{
  "hidden_size": 128,
  "d_shared_expert": 0,
  "hidden_act": "reglu",
  "router_score": "softmax",
  "normalize_top_k": false,
  "routed_scale": 5.66,
  "balance_loss": 0.00271,
  "balance_bias": false,
  "init_std_router": 0.0267,
  "norm": "layernorm",
  "tie_word_embeddings": false,
  "train_tokens": 359500000,
  "max_steps": 4117,
  "dataset": "wikipedia_en"
}
Below are experts of layer 4 (counted from 0) of a mixture-of-experts language model. Rows are named router (the router's row for the expert), gate (a neuron's input weights, with its number), up (a neuron's input weights, with its number) and show model dimensions 0-127. Each number is 128 + 24 x the weight over its row's rms, rounded and kept within 0 to 255.
After each expert's rows: a language model's description of what the expert responds to. This comes from a sample of Wikipedia text that the model never trained on.

# expert 14
router [136 124 130 174 136 140 110  82 101 128 118 147 151  72 138 144 154 131  86 119 108 101 134 106  87  97 162 143 122 131 157 162 129 157  93  95 151 135 150 138 153 108 150 113 139 145 113 117 127 151 162 133 169 142 103 136  98 115 101 137 134 105 152 115 116 154 131 127 115 144 119  99  98 131  74 110 136 133  91 178 165 136  81 107 102 173 137 108 150 120 123 130 120 155 153 109 177 137 127 134 118 142 153 130 136 123 147 165 114 136 144 101 158  93  95 108 147 128  93 117 163 101  94 179 148 121 134  95]
gate6 [169 117 110 155 139 133  92 141 105 168 110 120 140 140 114 124 122  89 131 136 123 131 157 127 122 106 154  97 109  82 133 153 149 135 101 159  90 144 163  85 179 114 148 162 162 140 163 154  86 118 106 147 114 152 100 148  92 134 109 120 132 125 128 127 103 150 126 142 123 124 101 153 110 121 135 160 177 107 127  88 105 122 106 113 136 152 160 161 124 120 122 157  96 177 119 158 140 117 128  97 112 104 148  79 143 142 111 163 110 134 120  87 157  86 114 115 100  90 133 118 139 165 162 132 151  97 135  96]
up6 [136 103  56 143 100 118 102 112  98 158 133 151 143 149 125 121  98 100  95 134 165 140 169 173 142  92 126 163 158 154 140 127 140 153 134 168 100 125 150 109 144 127 155 125 132 117 170 123 148 123 150 148 122 169  92 137 127 162 118 152 109 121 134 140 107 154 136 126  96  96 111 151 103 162 153 132 162 110  93 121  80 127  87 128 176 108 144 148 123 109 125 163 133 167 127  79 159 130 125 116 103 118 150 103  95 121 119 146 152 110 135 118 148  86 117 139 104 113 135 140 134 152 156 149 148  77 149 125]
It responds to: Mid-word suffix pieces of adjectives and nouns, especially ous in thousand, famous, posthumous, also ult, ant, ance, ual.

# expert 23
router [102  88 113 162 105 112 100 135 140 145 131 135 155 144 165 119  93 114 143  96 125 127 149 101  86 134 125 128  95 129 147  85 114 151 164 130 146 137  99 128 117 101 169 125 186 167  88 127 139 146 146  89 149 115 119 138 131 122 117  86 133 104 145 124 140 115 142 140 128 126 167 168 127 129 106 134 145  97 170 123 149 141 133 156 122 125 148 118 112  96 133  53 113 147 126 116 158 169 154  71 153  98 151 117 140 131  73 142 125 139 148  79 141 144 123 103 148 119 171 112 131 118 139 127 100 162 108 110]
gate0 [114 111 173 147 115 128 174 179 134 141 184 128 166 138 109 142 103 147 127 151 170 137 124 160  99 105 162 123 122  88 122 109 119  94 151  99  88 124 143 117 141  78 151 120 129 158  84 153 159 138 114 144 110 126 168 133 118 108 104 126 130  87 133 127  99 131 154 136 115 147 150 158  87 108 119 172 100 115 171 140 154 147 104 157 151 124 139 131 106 164 194 119 121  98 112 116 146 119 139 140 121 122 131 136 146 137 127 148 147  88 120 110 118 132  81 112 110 106 118 133 142 139 159 127 146 130  80  95]
up0 [153 101 101 164 122 101 111 175 130  93 160 116 103 137 113 126 133 106 156 148 134 128 125 116 164 182 142 116 119 125  87 113 102 128 122 101 167  86 144 154 125 107 140 155 113  83 131 113 149 126 123 139 138 122  86 127  84 143 144 102 164  93 117 137 140 149 131 134 132 127 131 149 118 138 144 142 152 143 129 167 171 103 152 119 149 125 100 191 163 104 124 127 109 136 110 124 147 126 116 124  78 158 146 107 130 138  95 156 152  89 190 148 100 130 134  99 117 100  76 120 116 134 128 151 167 114 102 101]
It responds to: Place-name words and pieces, especially after North, South, East, New, such as India, Hong Kong, North Yorkshire, China.

# expert 28
router [ 85 171 119 122 128 140 129  83 142 172 171 143 169 154 149 104 112 156 129 123 108 168  71  87 139 106 144 123 121 141 124 135 169 142  91 158 125 145 111 117  93 127 112 109 128 119 120  98 141 158 120 128  95 112  92 115 140 105  86 136 164  82 120 127  96 134 110  95 148 171 124  87 137 131  97 122  96 150  79 100 139 155 118 126 149  97 132 156 113 100 156 142 186 111 132 127 142 111 131 180 130 137 131 125 162 136 142 134 121 142 146 140 150  91 135 122 120 102  83 146 138 132 127 119 151 117 162 136]
gate0 [110 125 147 138 136 147 123 108 126 140 116 124 159 103 102 131 152 157 159 113 129  95  98 110 113 108 146 102 122 132 115 126 139  87 112 127  93 140 126  94 119  79 115  87 140 130 135 139 106 139  92 124 107 174 113 116 143  81 106 140 142  66 123 134 161 137  97 118 136 154  59 120 145 126 116 107 138 130 117 114  60 115 138 134 140 106 138 122  96 158 108 128 155 122 135  88 132  88 119 108 146 158  90  98  99 180  73 151 110 105 141 138  78  77 115 121 151 124 117 133 150 116 143 137 124 138  98 128]
up0 [136  86 133 157 161 126 115 120 142 115 143 122 126 126 100 142 130 158 143 148 132  98 128  98 129 126 128  41 107 163 167 155 112 158 125 115  84 125 133 118 132  54 169 154 117 149  99 119 109  96 140 124 124 129 112 165 171 151 144 115 163 123 131 115 112  90  95 129  97 152 125 110 147 149 126  95 114 140 109 148 144 106 101 131 136 152 127 157 118 125 131  96 158 122 155 137 102 128 125  60 123 107 120 135  94 128 114 120 128 114 123 190 131 154 138 126 120  73 118 100 126 127  77 111 127 131 131 155]
It responds to: Suffix pieces like ect, ict, ection, ed, ing after a word stem, such as pref-ect-ure, aff-ect, resp-ect-ive, ext-ended.

# expert 5
router [122  85 115 107 137 118 167 129 170 122 164 118 120 178 117 161  83 123 134  83 143 144 147 165 124 156 143 123 144 115 158 131 137 163  89  89 101 178  97 152 120 106 110 148 161 153 135 117 127 143 139  90 125 114 103 124 105 134 112 121 122 122 177 142  94 142 124 133 137 150 144 168  80 106 149 110 174 166 134 162 144 138 128  95 124 108 159 133 136 102 117 122 120  91 126  86 131  83 120 129 147 130 158  56 109 139  88 120 140 124 129 106 139 165 124 131 110 141 147 142 121 108 127 154 128 161 115 129]
gate24 [129 132 130 149 103 134 114 132 162  97 156 159 162 125 125  66 152 168 113 131 143 141 108 131 124  91 143 118 120 116 173 148 126  80 132 120 139  94 125 108 164 120 114 154 159 153 119 131 175 138 140  89 153 108  90  94 116 120 153 159 150 140 114 123 122 182  96 108 153 113 141  63 139 102  91 180 157 147  88 104  72 117 133 167 145 123 115 121 142 138 166 130  97 107 120 120 128 129 149 110 130 129 114 110 133 108 128 153 126 126 127 146 124 116 133 162 102 106 136 108 143 136 172 108 110  81 131 142]
up24 [124 108 137 166 187 131  85 139 104 162 128 150 100 127 118 104 140 166 122 120 134 127 149 115  92 116 156  95 109 137 114 118 131 126 123 161 137 109 102 177 125 136 105 136  82 100 123 129 185 113  79  89  99 118 113 138 148 137 117 110 151  82 165 128 151 109 141 115 122 128 142 120 128  92 136 172 154 136 130 142 135 165 113 126 167 155  89 154 122 108  83  99 152  95 117 152 181 103 152 105 127  87 134 120 128 144 117 142 111 127 132 142 109 153 131 101  81 148 118 119 173 136 117 148 105 104 138 159]
It responds to: Digit and number pieces inside statistics tables, coordinates and percentages, such as 02, 94, 45, plus cell separators between numbers.

# expert 26
router [118 159  79 164 128  98 134 112 119  88 141 142 112 145 139  95 116 122 111 121 102 129 174 121 125 162 163 107  97 137 135 135 112 111 138 108 136  91 153 142 105 128 111 112 109 102  75  92 158 162 126 141 131 100 134 139 126 105  99 119 141 118 159 135 103 134  75 114 125  96 117 135 107 158 121 123 159 153 149 107 141 159 115 114 175  94 185 133  81 147 136  88 136 140 153 173 131 113 136  99 157 105 139  97 131 139 118 157 149 110 168 115 170 161 120 133 130 135 127 147 151 104  90 136  98 125 177 151]
gate6 [143 132 136 141 131 126  98 116 104  96 100 138 133 117  93  89 138 129 129  87 130 141 119 111 140 130 129 127 114  69 141 188 145 106  83 114 126 156 113 154 130 162 110 149 134 107  79 111 121 132 120 147 122 100 146 132 145 149 110 103 141 117 104 207  90  95 124 147 106 101 105 126  90 130 103 106 136 173  94  84 127 110 147 132 159  95 187 142 108 157 127 109 156 170 133 131 132 125 136 143  90 112 109 116 141 131 148 140 129  92 160 145  93 132 123 112 113 125 100  80 121 101 105 133 117 134  90 130]
up6 [141 152  88 126 138  81 120 125 132 116 114 132 154 133 134  98 139 107 103 103 112 120 150 151 120 153 130 110 136  79 107 165 176 124  86 117 154 141 111 131 174 152 143 117 128 100  59 128 160 124 109 121 128 103 111 133 116 172 162  76 114 134 158 146  86  94 110 138  85  92 123 121 138 132 117  80 124 136 150 120 118 113 136 156 145  81 195 135 124 167 165 113 131 165 148 122 170 134 100 130 111 107 109 131 119 145 119 116  96 119 110  98 122 124 114 140  90 132 119  97 137 122 161 144 130 147  99 123]
It responds to: Mid-word pieces of non-English names and country codes, often with accents, such as ñ in Español, amb in Mozambique, CZE.

# expert 10
router [121 158 153  93 140 116 125 120 135 107  99 137 166 157 121 186 100 122 172  90  97 136 108 125 108 112 121 114 164 168 150 149 103 146 145  94 135 111 114 141 136 131 106 111  84 116 180 124 157 133 155 160 118 184 113 103 128 116 110 168 147 140 111 182 104 140 124 176 154 128 109  98 165 119 144 115 130  93 122 150 132 134  90 139  95 133 100 104 146 120 150 164 131 104 103 132  85 146 114 159 117  84 134 112 140 117 137 113 144 169 121 140 109 124 100 137 164 100 122 109 144  85  97 129 138 151 117 116]
gate6 [125 138 142 125  70 104  96 167  69 118 146 143 145 112 131 141  89 130 130 126 155 140 119 126  93 114 144 123 133  93 143 120 101 144 153 163 112  87 164 146 158  75  94 138  98 149  98 157 121  93 151 128 127 165  84  74 127 134 144 146 130 105  99 107 169 138 127 145 140 110 132 119 142 133 134 159 158 115  87 157 131 142  99 103 106 130 116 150 142  90 158  97 138 110 125 116 115 115 121 127 121 128 143 118 185 154 162 139 159 122 129 117  79 125 106 105 127  89 108 149 146 155 124 132 139 183 135 116]
up6 [139 118 143 118 119 167 139 106 100 137 139 123 129 144 118 129 122 126 123 121 147 131 140 135 118 117 142  71 148  87 131 138 107 116  85 198 114 133 177 140 134 115 121  81 138 125 173 129 117 141 130 125 122 139 126  55  97 145 117 178 118 157 133 146 142 128 137 163  82  90 117 124 124 132 151 151 148 118 128 136 100 148 142 125  92 130 159 109 142  80  90 107 139 108  96  99 114  98 120 116  78 143 125 130 199 148 157 156 142 113 131 134  96 143 159 104 119 121 108 151 136 156  88 124 122 138 154 161]
It responds to: Vowel-led pieces right after a word's first consonant, such as s-us-pect, h-us-band, B-et-ween, S-af-ety, in ordinary prose.

# expert 27
router [ 83 157 102  98 127 140 111  95 131 103  69 156 116  94 145 116 149 145 117 166 117 100 139 167 168 133 125 141 121 153 115 132  86 138 139 137 126 108 118 124 152 128 141  99 121  92 116 128 138  91 137 164 137  75 111 148 123 102 136 111 159 127 134 105 134 126 136 134 120 105  99 151 131 157 147 116 171 121 120 180 106 123 133 114 132 112 174 139 145 134 180  93 101 129  71 115 163 162 146 122 115 155 109 178 125 125 155 144 138 108 153 125 133 120 108  91  99 148 138 126 109 126 161 117 170  84 175 126]
gate6 [138 143 123 132  72 101  93 116 108  92 115 164 109  93  97 111 143 131 154 143 150  72 118 129 147 103 123 152 160 117 128 132  66  91 107  99 124 121 135 188 141 153 118 133 134 137 158 156 113 124 141 106 147 150  89 119 124 126 101 105 153 136 113 153 108 115 141 152 123 132  62 112 104 101 100 148 144 149 137 143 171 135 125 145 176  89 127 100 118 102 110 144 109 131 117 112 158 172 121 142 127  96 117 148 144 129 152 144 137 137 113 156 100 148 127 170 176 124 135 123 135 130 164 117 135 126 139  72]
up6 [ 87 140 112 145 144 104  99  98 111  96 126 118  99  92 176 145 138  92 107 133 129 130 127 131 116 143 158 102 142 123 144 107 149 148 138 135  80 132 121 142 109 157 135 108 107 105 144 150 108 147 126 138 157 147 133 167 144 104 172  89 104 123 123 101 136 122 115 117 107 130 162  75 143 141 156 115  89 154 123 132 146 172 134 127 112 110 156  91 101 197 102 138 102  86 131 155 161 127 112 170 137  79 144 102 156 154 164 148 128 145 129 143 117 136 155 126 126 117  87 121 124  96 104 107 105  88 171 132]
It responds to: Word pieces after a short onset, often a, e or en, such as a(u)ction, a(che), Or(che)stral, en(vironment).

# expert 17
router [ 90 109 140 136 135 132 136 170  90 124 162 151 143 133 153 105 135 132  99 141 139 119 112 143 122  82 148 125 120  86 156 112 122 141 123 139 118 118 102 117 116 133 179 124 100 105 140 119  99 154 166 146 147 105 151 154 140  84 108 133 136 139 175 140 116 148 148 145 128  79  68 136  98 134 103 143  96 128 137 135 102 133 147 143 142 163 118 125  97  85  99 167  83 127 122 110  71 147 117 135 115 123 178 131 137 101 128 127 143 134 158 164  96 155 164 123 137 132  80 145 103 154 170 123 131 170 157 141]
gate0 [164 130 123 167  83  80 114 134  82 109 170 145 144 146 131  93  95 116 137  98 132 116 130 155 111  99 114 104 162  83  94 157 120 135 138 171 116 112 132 135 125 141 127 115 129 124 121 126 127 158 135 186 104  87 109 111 132 120 149 122 156 128 167 132 131 155 130 117 129 103 108 117 136 160 115  82 130 160  80 162 108 116  51 133  93 132 139 120 147 139 168 152 132 159 148 156 149 176 134 128 154 141 163 126 131 169 142 126 121 139 105 152 118 123 123 105 155 107 168 104 103 148 117 123 131 131  98 131]
up0 [103 140 105  98 185 147 147 132 165 132 107 160 159 106 129 132 167 105 187  92 109  84 140 130 124 137 112 128 156 110 110 101 115 112 136 137 161 127 142 170 131 132 118 149 121 126 111 115 126  97 120 119 124 154 151 130 102 133 160 179 143 124 113 185 123 148 137 137 119 158 157 163  92  63 113 118 138 146 157  96 141 143 151 134 146 127 126 156 136 146 123 109 127  95 157 113 120 112 139  77 126  87 123 131 108 112 150 151 131 104 183 150 101 148 136 125 112 154 127 106 138  83 100 167 127  99  99 133]
It responds to: Word-initial d/D pieces (deterred, diagnosed, DMACK) and adjective endings like ary, ial, ior in secondary, ordinary, voluntary.

# expert 1
router [177 155 148 147 120 158 135 126 120 138 121 134 127 108 137 115 156 126 174 173 162 113 160 132 177 131 123 162 119  92  99 169 148 152  82 150 151 142 136 109 123 102  92 104 108 104 142 140 154  97 137 116  87 144 161 145 100 100 106 174 124 142 181 123 153 149  84 120 163 122 140 154 158  74 156 115 150 116 141 121 129 137 113 163 147  98 101  98 105  96 131 116  94 118 101 100 155 110 117 102 147 149 165 139 100 128 150 154 130 137 134 143 147 104 111 152 140 105 112 137 141 106  94 120 147 106 124 104]
gate0 [113 155 145 135 164 101 144 186 142 155  82 133 127 169 115 112 159 140 129 138 105 154 104 122 117 123 157 117 131 127 157 151 142 146 115 134 113 114 147  80 149  74 115 134 150 157 107 149 133  81 147 110 112 134 148 106  70 145 138  75 134 142 175 172 165 126  83 105 134 124  84 104 166 104 107 145 122 122 165 106 140 123 127 124 140 158 150 130 156 152 159  91  81 136 129 122 126 156 133 138 135 106 145 124 149 116 138 125 105  99 122 101 144 139 127 163 106 116 165 120 132 167 163 131 117 151  97 126]
up0 [129 134  86 114  90 119 128 124 123 108  77 120  97 151 125 129 163 100 162 129 131 119 153 115 116 103 111  83  89 124 110 113 116 128 104 103 130 158 123 116 149 208 141  98  97 104 100 148 147  92 132 105 119  67 142 132 121 139 145 115 138 159 142 130 142 154 113 164 147 143 123 111  88 121 135 140 126 142 128 129 159 112 142 136 153 124 105 101 115 113 137  56 125 156 104 112 148 122 163  89  66 132 157 140 155 126 139 133 156 109 145 115  77 157 115 146 156 131 137 131 140 101 159 139  98 124 100 142]
It responds to: Short consonant-vowel pieces inside words and names, often after r or l, such as stro-k-es, refl-o-ated, unl-ock-able, and verbs go, went.

# expert 30
router [112 134 117 141 148  94 146 178 159 113 101 116  81 147 141 146  85  92 146 164 126 139 141  94 100 157 141 126 110  94 168  95 130 140 125 140 109 120 106 167  96 149 111 125 151 151 119 138  69  91 142 123 128  98 147 116 151 149 159 140 136  97 163 129 137 152 146 120 130  97 122 163 128 126 101 117 132 116 136 106 129 147 144 146  85 138 139 136 128 105 130 137 102 138 149 139 154  99 145 121 160 100  95  89  82 139  96 121  82 162 133 145 160  91 142 169 135 133 162 162 106 120 109 159 117 176 159 125]
gate0 [105 155 149 138 167 115 134 173 133 168 123 137 143 149 124  92  93 103  99 158 151 148 114 146 117 110 150 123 140  97 168 148 162 115  84 147 137 134 129 132  89  90 136 134  87  87 128 125  74 110 153 152 144 163 131 110 135 122 171 149 137 124  92  79 106 179 126 116  87 135  88 120 156 108 163 127 125 109  93 124 117 153 103 123 148 118 115 113 130 113 122 120 165  96 117 129 129 115 181 147 111 138 157 121 140 113 134 119 149 139  92 105 138  97  80 114 123 143 108 141 129 102 128 161 167 138 127  85]
up0 [150 117 122 122  86  74 162  44 151  89 117 119 135 140 138 150  95 120 124 129 122 148 173 132 126 138 167 102 101 131  89 109 110  86 147 126 126  92 121 155 122 107 141  98 158 158 112  99 144 113 161 103 135 126 128 134 127 116 103 134 139 109 122 138 128 123 135 130 170 114 118 136 101 178 123 185 130 152 143  91 147 122  79 112 141 171 120 126 146 128 130 163 103 104 132 149  97 186 121 105 132 103 117 144 119 148 116  90 130 133 168 126  86 157 138 136 126  99 117 131 118 154 121  99 146 129 125  92]
It responds to: Pipe separators and markdown rule lines in wiki tables, especially the closing pipe at the end of a row.

# expert 25
router [143  94 128 133 175 157 158 120 105 143 169 100 139 128 116 109  91 102 152 131 146 118  99 174 162 162 159 147  90  96 112 152 148 110 111  92 124 140 163 165 125 129 120 126 139 124 149 115 104 130 139 117 130  76 102 122 130 140 135 122 124 100 151 113 113 101 155 131  80 140 142 159 106 119 178 110 164 122 157  96 112 108 123 136 151 135 139 149 141  88 115 108 126 147 158 125 144 125 123 119 142 109 113  70 124 164 100  66 161 159 134 106 115 143 160 122 127 150 152 149  77 112 107 100 127 135 136  82]
gate0 [ 87 159 109 116 185 104 114 161 100 151 145 112 179 158  87 144 146 129 127 127 125  95 123 112 117 129 144 101 139 102 111 160 148 119 120 156 133 138 129 134 104 125  86  74 149 133  95 128 137 149 135 113  89 101 111 115 139 117 161 143 156 111 144 151 102 122 105  85 128 106 149 108 141 132 148 163  89 144 116 105 153 109 114  82 136 139 127 119 145 163 147 107 133 130 105 115  97 160 135 122 158 170 113 120 136 152  87 122 170 110 126  93  82 130 133  85  75 113 151 121  99 161 137 111 110 143 151 163]
up0 [122 101  99 108 131 116 106 141  82 119 142  81 182 126 122  94 129 156 118 157  76 128 140 117 122 152 115 116 119 121 100  97 118 103  97  75 106 164 128 134  95 126 165 172  91  97 167 134 129 133 135 133 177  78 112 115 154 147 166 159 162 100 125  91 135 117 121 132 117 128 137 149 118 151 149 129  77  97 153 153 126 123 132 146 147 114 127 111 149 128  93 113 129  77 148 141 112  97 146 153 152 141 147 163 151 129 138  82 139  91 101 129 109 128 167 115 131 122 160 124 158 142 131 128 121 120  98 137]
It responds to: The word by and by: in film and TV credits, such as Teleplay by:, Cinematography by:, directed by, plus capital initials after colons.

# expert 12
router [165 144 107 135 121 108 152 121 119 169  85 175 107 142 126 100 146 117 130 101 137 138 113 128 144  90 139 101 105 118 154 170  92  84 143 172 116  94 139 100 114 141 122 154 123 153 117 146 145 121 112 130 144 146 144 139 113 113 167 140 121 114 148 121  90  91 160 155 159 123  95 149 153 105  91 132 105 142 100 135 109 126 126 172 139  99 168 167 153 139 100 150 157 115 105 156 130 125 110 121 128 136 134 151 169  94 159 150 103  73 132 145 137 154 159  84  86 104 152 102 112 143 117 151 101 104 153 146]
gate6 [121 121 115 143 158 141 150 166 126  95 177 123 131 138 148 110 106 132 154  73 155 118 144 155 129 135 135 107 158 160 118 127 112 125 139 182 129 149 143 113 160  99 121 154 128 112 118 140  82 157  86 126 160 120 111 161  98 109 157 149 129 141 118  99 122 131 117 130 150 120 122 100  98 119 161 120 120  99 139 115 146 136 101 184 170 102 147 138  99 146 142 125  90 149 109 102 105 175 132 122 173 132 208 130 101 107 123 159 107 125 133 165 141 103 134 135 117 178 123 150 101 156 151 126 127 148 102 142]
up6 [141 143 148 122 144 109  98 126 148  82 109 141 116 144  97 135 119  69 132 123  71 121 137 124 181 131 126 152 140 120 129 126 131 122 139 114 149 167 101 174 182 117 136 121 172 160 103 152 150 137 121 164 145 103 114 143 147 114 114 110 117 127 111 162 142  87 117 103 106 162 103 134 144  80 125 182 122 135 102 124  90 184 104 131 131 123 112 128 158 124 158 152 122  86 123 146 123 127 103 128  96 147 107 140 120 126 116  89 142 144 158 115 104 138  63 131 154  91 132 123 142  93 141 161  99 126 130 107]
It responds to: Inner syllable pieces of longer words after a prefix fragment, such as repat(ri)ated, pr(ivate), Dist(in)ctions, rep(or)ter.

# expert 24
router [120 105 124 113 110  94 162 120 121 177 139  98  92 115 175 110 148 112 128 146 105 116 146 104 165 113 137 161 128 134 136 157 136 129 149 125 164 143 111 132  88 118 134 148 123 112 139 162 161  94 121 140 119 153 166 108 149 136 118 148 151 156 115 158 141  98 136 153 146 123 118 126 189 124 118 112 107 114 148 124 154  92 127 138  87  75 152 161 152  99 125 130  88  97 135  81  88  86 137 141 164 168 141 159 110 101 128 115 143 142 157 122 117 127 140 118 138  94 133 175 156  91 137 131 168 101  95 105]
gate6 [112 126 152 182 110 104 167 166 124 138 139 122  78 123 121 103 162 127 118 102 119 108 100 145 158 117 133 104 120  96 138 110 136  77 137 107 125 135 119 109  94  96 150  94  85  80 110 148 138 155 112 114 133 160 131  90 176 171 121 125 128 151 111 165 141  95 162 139 128 108 114 127 149 141 116 118 118 122 126 150 134 127 141 124 150 109 133 124 144 100 125 144 155 124 101  78  90 142 158 162  79 117 138  97 164  96 142 162 150 140 110 137 172 112 133 107 120 131 123 119  95 138 108 178 147 156 139  80]
up6 [139  94 150 151 164 167 131 115 156 128 116 153 116 103 117 124 158 155 145 122 203 143  92 117 149 118 112 186 144 118 142 186 123  91  87 138 155 103 142 142 128 142 144 109 133 122 150 141 129 135 135 125 133 129 132 111 134 127 137 144 110 123 147 151 106 110 115 133 134 109  98 147 133 159 107 165 113 143 121 172  82 156  84  86 134  98 135 138 118 124 111 189 126 104 129 114 148 117  97 122 152 152  81 127 145  96 102 117 130 127 102 159 127 152 127 154 123  52 138 117 148 168  94 148 131 124 134 139]
It responds to: Word pieces following a short onset like st, p, b or Br, such as st(ip)ulated, st(int), St(ony), Rand(ol)ph.

# expert 16
router [157 137 162 103 141 160 126 104 135 147 188 103 101 110  74 109 164 178 122 161 116 120 105 105 109  84  93 100 160 140 153 141 151 129 177 112 111 141 145 119 131 145 114 114 146 141 145 147 125 144  85 104 117  91 134 145 165 163 111 131 142 105  93 150 157 106 146  81 136 122 139 104 134 117 109 129 124 100  78 163 106 114 156 100 137 124 120  96 120 151 116 106 120 122 130 160 120 168 132 108  98  93 155 165 141 120 143 105  96 111 121 107 123 138 149 151  91 128 153 113 107 161 163 108 121 146 139 158]
gate0 [115 171 157 159 134 110 127  87  81 145 117 127 176 160 111 117 161 150 143 135  97  91 123  98 138 132 159 175 113 151 108 129 155 127 135 149 103 130 139 119 131 122 124 133 155 117 111  84 124 146 119 105 126 107 140 131 205 161 137 152 146 120  65 131  40  96  99  94 129 106 126 120 114 131 152 140  96  93 108 152 118 108 136 133 144 120 110 111  82 139 142 151 133 131 117 122 100 122 125 128 105  88 127 148 127 144 105 155  96 133 162 134 107 145  93 131 120 141 129 128 133 107 175 137 155 137 119 126]
up0 [168 115 132 117 124 120 121  75 117 133  99 117 139 104 112  90 189 165 119  97 139  96 127 159 147 114 114 147 112 164 120 104 114 117 130 127 149 111 144 108 151 107 145  92 137 128 173 147 115 155 112 129 120 167 122 139 146 118 105 145 180 156  64 103 100 153 164 117 160  91 122 109 130 119 125  91 139 103 115 173 105 122 133 139 136 105 114 119 104 151 124 158 130 166 107 139 115 166  65 105 143 106 133 152 155 151 129 143 115 166 133 155 111  98 123 120 125 156 146 125 159 126 155 151 131 148  89 162]
It responds to: First digit of years and dates after in, of, or a comma, plus sentence-opening In and month names before years, such as 1942, In February 2019.

# expert 3
router [122 134 113 138 123 141 136 104  92 125 146 147 132  79 121 106 107 150  84 143 118 159 152 130 119 103 162 123 126 135  74 101 158 162 134 129 106 121 139  69 165 179  88 115 128 103 150 146 137  89  85 146 124 154 134 128 149  81 161 103 158  96  98 171 122  98 106 104 111 147 168 107 138 140 147 121 105 114 131 150 112 134 162 112 153 126 115 175 148 144 107 137 127 124 122 104 149 129 149 138 111 151 143 163  98 132 163 137 178 116  76 139 133  98  91 127 148 162 116 140 128 143 155 108 143 132 109 112]
gate0 [113 154 127 120  88 129 118 154 104 160 108 144  70 110 105 120 116 136 120  83 106 164 121 124 160 134  96 148 133 117 110 125 152 155 140 115 128 107 124  81 170 141 149 137 143 140 100 113 148 152  89 108 136 124 112 113 123 137 141  95 205 112 133 141 121 123 112 159 130 131  90 165 139  66 170 139  97 127 164 117 128 138 149 118 116 114 149 163 150 129 135  91 128 145 116 125 155 122 117 117 153 138 163 147 120 150 166 114  89 116 120 143 111 135 100  77  82 162 111 123 146 119 100 146 112 180 144  98]
up0 [103 109 126 128 194 123 109 155 171  77 178 138 180 126 122  97 121 111 121 175 128  64 172 161 109 143 157 132 156 140 114 147  94 144 136 142  84 141 125 110 114  97 126 123 105 143 131 136 117 141 147 163 126 154 122 144  88 141 152 120 111 117 143 124 134 101 123 109 154 143 153  98 139 144 112 144 145  97 124 139  98 111 138 107 114 119  77 100 122  88 127  92 124 130 133 120 123 166 132 107 110 105 117 131 173 132 113  74 167 131 126 131 167  95 141 148 136  94 144 109 112 154 142 101 128 120  97 147]
It responds to: Word stems of common verbs and abstract nouns before a suffix, such as result(ing), in(clud)ing, dis(ag)reement, found, present, develop.

# expert 11
router [103  91 137 122 154 153 155 122 158  87 152 153 118 107  96 129 131 102 159 154 117 123 157 100 109 109 118  96 121 150 155 166 148 129 116 120 135 117 117 127  81 106 115 135 139 123 137 169 118 167 148  96 119 141 125 139 143 174 127 174 100 156 163 104 160  99  99 149  85 144 135 115 142 175 164 147 120 141 160 117  99 105 141 116 136 145  88  79 123  93 128 123 100 145 140 139 139  97 104 140 131 108 123 122 110 120  69 177  98 163 163 132 104 147 129 163 128 167 139 111 111 138 143 130 136 175 131 118]
gate7 [128 114 129 159 138 114 114 117 110 176 159 151 135 146 169 115 115 124 130 118 135 157 132  94 136 129 171 111 144 129 143 105 107 132 138 163 145 114  83  98 120 130 145 121 164 132 127 187 121 128 118 155  72  91 138 180 103 151 149 114 102 122 136 141 117  88  95 133 140 173 130 124 102 121 159 139 125 133 162 134 111 114 120  73 128 128 145 130 146 133 158 158 153 151 110 150 154 129 164 121 151 176 149 140 115 148 157 115 121 136 104 115 136 140 139  87  58 151 106 159 145 126 127 133  63 142 120  98]
up7 [107 121 146 118 140 140  96 108 154  84 105 138 117 134 166 133 108 100 129 140 100 132 103 109 146  96 115 108 174 141 110 108  86 114 159 125 101 100 137 160 131 105 159 133 110 131 144 110 136 151 128 124 170  95  78 122 143 122 162 118 159 156 145  93 128 161 121  85 145 120 101 141 140  72  96 130  94  97 121 142 123 122 108 171 115  61 132 171 105 162 136 158 143 125 148 102 114 116 121 111 147  97 145 166 125 111 127 139 115 134 140 144 155 158 134 116 192 106 122 121 141 153 118  96 122  85 156 122]
It responds to: En dashes and punctuation between numbers in ranges and scores (1–1, 1995–1997, 8–10), plus decimal points, slashes and table pipes.

# expert 6
router [117 121 117 112  94 157 122 128 174  90 111 123 131 114 146 132  99 127 147 102 122  80 135  73 117 194  84 180 108 168 125 139 151  99 108 111 130 117 132 137  90 101 143 107 144 143 164 116 140 153 157 130 146 110 109 157 160 143 130 154 116 140 147 133 122 116 125 120 120 145 144 135 140 119 178 129 134 166 138  96 100 142 154 129 105  99 120 152 112  81 121  81 142  91 119  89 146 146 113  96 139 129 117 107 113 174  75  99 121 146 152 108 156 134 139 113 129 146 107 151  86 161 109 158 122 151 143 141]
gate1 [116 156 125 103 120  93  84 168 120 136 110 119 113  93 116 131 102 156 108 146 131 125 126 129 117 143 155 142 149 149 115  71  98  86 156 173  88 188 123 146 117 137 136 134 126 147 186 115 119 125 111 102 130 161  91 109 124 177 119 120 106 184 133 161  89 149 150 104 107 128 120 123  95 135 157  87 105 108 111 111 137 155 105 138 130 129 132 114 170 134 129  86 154 123 173 149 155 166 121 115 102 123 118 144 172 115  97 135 114 155 139 138 123 133 116 164 140 135 111 130 141 169 129 155 129 168 114 113]
up1 [135 134 131 109  92 129 149  99 114  73 134 106 150 150 124 115 142 137 174 167  79 126  99 107 142 123 113  98 126 147 119 120 148 111 161 113  94 109 120 154 145 118  95  82 140 101 107 169 145 165 185 105 122 121 109 119 119 151  90 133 135 154 145 154 131 149 130 163 150 128 128 124 160 135 129 104 148 132 141 170 145 147 130 125 167 159 125  99 129 137 168 121 110 136 164 129 121 159 158 124 109 143 156 166 129 156 133 155 164 151 143 109 108 151  89 144 126 124 128 152 164 167 101 162 112 189 118  91]
It responds to: Cells in sports tables and infobox lines, such as scores, numbers, UTC offsets, line breaks, and words after L, as in L(ight).